Experts of a small language model: 64 experts in each of 4 layers, a variant of Adam for the experts.
Below are experts of layer 4 (counted from 0) of a mixture-of-experts language model. Rows are named gate (a neuron's input weights, with its number), up (a neuron's input weights, with its number) and show model dimensions 0-255. Each number is 128 + 24 x the weight over its row's rms, rounded and kept within 0 to 255. Numbers have three digits each.
Before each expert's rows: a language model's description of what the expert responds to; "comes after" lists some tokens at least twice as common just before its tokens as in all text. This comes from a sample of Wikipedia text that the model never trained on. Tokens count by the router's weight.

# expert 41
It responds to: Dates and month names. Month names and years in dates, often after on, in or a day number, in tables and prose, such as July, 2018.
comes after: "|", " in", " on", "In", ":", " September"
gate3:183178124131103097106109129142154116137097152150084134146123116130121154117137093140141146102108099128136121147124147139155149177081106133131122155158153141131120120078127128118119089156112099131083160114089083150117118151146183083123153141141139112120175117167155104152145148094131121118103082164150159127089139135131127132095100172123147153169161129134133125118112148123115154162125146136138124161153153128126122110141146143127103129152186088165147081114135128125100101140119137134114158109117163087119138102137182143111108126101093109105202154134169102106158082181143139079113139151100146108122124091135118140147138116148110115116126141097123145148142136126132121151150112136055095095117155134125147124133104094118148163150148097092128139122136122101142138144090124
up3:154137147148140118117131143149170101086117153120112140141165114175106102146100110119095147113107106129113127075110131140139103161145079118096121137143133125131172113122130104109131086151103111130116125136124080117085118130135177108125164108106109128125159138157111124160145096105120119132120079113150180137087087188135144146150120167147143152142157134095113105124122153117125131117151134070154127101134145086155086123147141155119113148132165129125106085112143105097078118121107143187094142086064103106114137112094129146161105101104134129112133151061113140117117116140154141144154157174106128124109101108169129111113083159100128091139080147110178142156132131125122114110162116171090126136155123132121153116117108103106110135130164114134109120114129101124128094114097139

# expert 30
It responds to: Determiners after prepositions. The and possessives their, its, his, mostly right after prepositions like in, of, through, to, starting a noun phrase.
comes after: " in", " of", " to", " on", " for", " at"
gate3:102124130132118151110137149114106157165117146110153098143140129148114127071094099127119173111139126102125143157133104146188099148133157172097174115125095136088133165142117181129126082114128089143080128135121114110136143154149102086167135087115116122144090155142133164138149064115079116121135147132108108112085141110095114142132139139156118111131143146151136123143155132142116082085089137133097106179148138118133134170155129130121112134150156145162134129135111149142090073152169140065134149154128127153144124141152111115151151149079098128146119127096152118104131123100112089160124140152130055139156109127149144137130102104145119148150134145111133112164170111154130110106121083133124105132141130143124096119117137131089111155113187133130092112162145134129144127152180125
up3:072159158141128119135135111134118073114109130129148148134140158132146176107095102107102095100090177115161171163085135120188153127104124116121140165158143154102120143104086163146192123152165118125148127121150132130159126185133143110104117154104133126164134097097141133161118090133116143135113112104123152153156118099174143143131111107099106133140168108180142123129119111121157154157145119100139122117142095136163125119129129131091122127121111130147102133123141121130092105126147117152105116091075126129155105087140169109133143130100113113096127167154099126136147148124170107142130116125119107123135143097116153153128135113105167076151124107106122131102112073168124158124134161111165154131083144092129132154157118155131079106183122098164118170125126117122089138156121101

# expert 49
It responds to: Ordinals and table cells. Ordinal suffixes and words like 2nd, third, First Round, Top 40, plus table cell separators between numbers in ranking and results tables.
comes after: " ", " (", " 1", " 2", " 3", " 4"
gate2:142147136164143094128099144120107155120113099170092131115145146141130134111112107140125119103125127123140159133108100159151093132120108056172165082162106148155102115127133094123102128127119096115118179091072097156149143100119176116123158102181119104110123154157132194107138103111163109138124130118125114088145130115125085094167108098128099112093130140137089167116130137132146183182099142122113136133143135130144117166152117103137120139135150082108122077130115113097129111124122143152156153127116133065121118143100152109092147121131110175120162153136102158131122094127120095165107121083067172144131123135121129140133152155127117161098148145114159123120157126118136153159116136179077109139147106151145152128108123124122114120124113098088155103118125101130143137131161143
up2:134171114155078137121141116138159138161095179119137126114101114148145107129118152122128140123104183155139121144133113056115164104117121107135136091161137130113145140124136159141140117141097106109096150111123105132151077155166123119108138075116169115103107151161097121144128095088116163141136124090123131129147128115098140137125114121115092098138164100130083126040130122109143128130162128106118110119127096110139114119131109131136163143103095120155030143105132097134122177122146123149166095142166117141137123096133131163140157149161154136121153110078122134129156169125154123118128119135143146136112159088152086133169125132092155102114091142138108142159158121116126144131131130158118083171116158158172131144174153100122143144119148134090135122124154115106127153134158116

# expert 23
It responds to: Adverbs and function words. Mid-sentence adverbs, determiners and pronouns after verbs or commas in prose, such as also, not, most, this, often, largely.
comes after: " is", ".", " was", ",", " and", " are"
gate1:145152151125116136147182113139164150144174146125119182139120125110120158127155115139102126148108133176129127112134138148116118108137134096140119131143132133117129134147122143174148156147077137101127111177109160115118115131150156130117103148080123152090118102118060145132087136135101076121140128126136111146118158112126136064143130151126114157164136159107123124156140146102108097059113123148155122123138085164186129110111109167131123123135103145174132169161135136115160106082154096139128122143128123143148179143174162129144175115119127110132112109139115141144105119130142121183142111126108123151132122116186140056084125157148096189134100136133127138099115138155102137170143132136142100090157145083135150129163104136131115144152112144131164095093119148144140148107121135
up1:126150125081162158123132145189130166130131131138139135156116141141129132102124107161106129107095102139112138091137168121133158137119121097160085115111118162118118164117131159166121140146114087110120127116106180116126145159157116137132122108104105143077124135153131152129119097143106128151120116113078120132090142114128098087125164151160140195088171126118091158124127160111102140117136096157156154119145118148119140134141088146079082180101167101128109117146135138151143114136106119160146123150130119123140113117120156105140102104126127109130115108135134172117131094097134131154121116154158157155103157106105115133116049119132159143172102187134106135090149122124140120146086141155134103147194106100124121109132091113118100079115141128165162105124187108137103140114125133

# expert 44
It responds to: Sports table cells. Pipes and semicolons separating sports results cells (W; L; D), and medal and color words like Gold, Silver, Red, plus Men, Women.
comes after: "|", " the", "===", " ", " W", " L"
gate0:075149126146083142132140139144128124092133136138165091125112153085100147129119137145137123115127128129166141127134134117090160127115125104135127095124149117065102130146100111099132136106123146138105132182119133126143136115106174098134156144150116092085135135105123161107129114151151117107145089085132062099124142171136127149152131140150124140158159125166099115128144121082133089118142105120111147150165100100147136113119116078151120147142147125099098119135121107122114132100174135147090105177166170099122091150125180119155141139214124136135102135144126111103153134125177111143127131118127148140121157138131137115137088071128085132135116140155123155133093158117118119160125121167161120119163136172122161103091125130101138178132151099097062158170150141136135115133141110
up0:092143104145119120103104178120126140117142138129142140097092127126124140140104112171127120152107119136184133128136107123156137133134090195114096141122158065129084108130177109096135127100137154133119126107135108148149140127148112159145146125133104083136107157118155076098124138132178156112194163110112121131161120130149109076124132109151148108143139140162161150158138136104109141115122089158127160123150086108112133138128150129142110092108115081126124163119144139124148120106112143144079157130160170149107138112122154064108091070135097103133166150138136121152109140139125159092154065131110113111112158149164144130111161107103094062118107113138117106142137119092112154115134156114138142129117136092104122095116168114098137150138178100111125117151110124157130139147130143

# expert 42
It responds to: Time and place prepositions. Sentence-opening In or On before dates, plus on, later, early, born, based, located introducing time or place.
comes after: ".", " was", " (", " based", " released", " years"
gate1:109129167094081069118144153080133118155136126146115127140146148108155121111163149094174142164112093160139097129136160121139166086098093148110088143105137136145108098169096155138110113143162138142146108122133176138129152117152178156106104149148139127120169138125139110165151175127140134109106118177157156151094116111156081118162112120081124109137134075127125178134116126122122120108114132111120107149090110128156175099141116139101108129154160134153119134145154126123099129125133148135116149124143093132122129121080169138151109168152097115101127139133148068157170094110109132110097146131079134123127137112135142131102143161133103119113136112141145141140170121095133104159121149150147161105121182116168162127141093129149112119158108113116128120080107087122108082125085132
up1:130122055157142170153142122172135143135081106098139137128107104151116125162100118151106099136143148104106122151117099118109109128117156143127165101146110129131082136117152080120125111113113117128112138109110153133122143116155075094140221136143119094123114162145130137085121105114088146156135159092106108114153168155088121146077145128138137131125136152141126081116153123105127140153133159118122134134175168115086127170155135150140162099106206112132174138116140131112128150106133124126119107128108145153107145169150116139126115103119123118168115146132123140092112158138149085114125126121149098164142124163111085120125114077142115137138144157100094110136141112167113122123117078098159103161170086139103089103116150144114120130137128157110085166153136123123129156145140103

# expert 45
It responds to: Articles, be, inner letters. Capitalized The and A starting titles or sentences, be after to, and single letters or th, c inside words, such as de'th'ronement, fas'c'ism.
comes after: ".", "'", " to", " \"", " can", ":"
gate5:164155121139117133125057143110111153150116125130158134117141108094116112165128153128101099161141117136102151065111141151133166129084125129135132166164086111105162080136142125137131125142135085119108143136170154135122117108139155118102095118121139128101116166142108100109122153116098187121118115151095088143140195093126170119121132128100155160137170150173105165119156130126123156132155139154142131142115115129155135125140082148144148153111118115136177157121134128164094169115114134170102125171114113157130129117100168096124140124130090109177136143093093114105123098108137129144091090183085126138136143092110134154170139139147111109146135169118124117146129123133134117186112111075142144088120150174114143111117128121147114154104114152131123110105136124138157149158156086
up5:107081180176113129156133109153127148152173158197108145142131146159104117152134168143157100125151121133143114120147110125106121110124126117141120089129112170103100108135114109157104136124149156157088099138121144148175101140126131157159156145144121141112134097136165182123147114168104144128130157126117164130112125131123100104147110117137137098110114108077136134161091153102158136107140143107140146060127132143114157151154134109152090094116138131163157105166139127140120109150121131171138133134122132143099105134166093140152111151126127148124137105164125151120111130095144126137144158121119168091136139120103114102136149152134098151109129140153136139155128133181125121106170210107116138151138134081116163118139156087131150073152070116149080136154094145121146137075114114

# expert 50
It responds to: Places and acronym letters. US state and country names after a city or United (States, Ohio, Texas, Kingdom), regnal numerals II and III, coordinate degrees, and capital letters inside acronyms.
comes after: " United", "S", ",", " the", " ", " ("
gate0:131136112178136148103151129150168149136147135138132120114139124121136109159152101181159145152134129166119144157096125175083104111128112109123156148133154135119119124120159117118119146163122132137088099184140113127150125139108116132165132111121188099129140182164125140140112090138145095094163118148134115102163098162112111120146070132131113144150127098144099106128110136137168130156154151097116102139155119120131104125157103163142121097104114129079117111145138122135170124100090128131124078111139096102085150092127129151097152102105156128095160102152160147150185125177116132129116103168092148139121095124148120120102138122136123104124137123155138124103148111115157137131066110146100128137138156153112083115105157108112104157100131118047121143127116122128122092191095107
up0:120140089148150158117092108110115153100151118134117101112134180104141135156124097152112130123119122136103113128075118151127062063162138131138151155140114128118080128124126111085108142129153134122148098178132116115143126139138122156138142097093153118143157206133130101109126144106161138117165133102112155140161114147137156123122082107146157117166145116136121111155103145124142081125083098102138107130139158094054112096145107148121133096109097113100091116135100133077115128103117141139170091135202104134103151110153108150099127155099172186121127131169159127093164127132135128126136130139131130127144104130145136156154145151134089118147123108147139084117133079129154142111123119158117142111144098162136125100094120116109092150096145142091127150111110129122114111163112126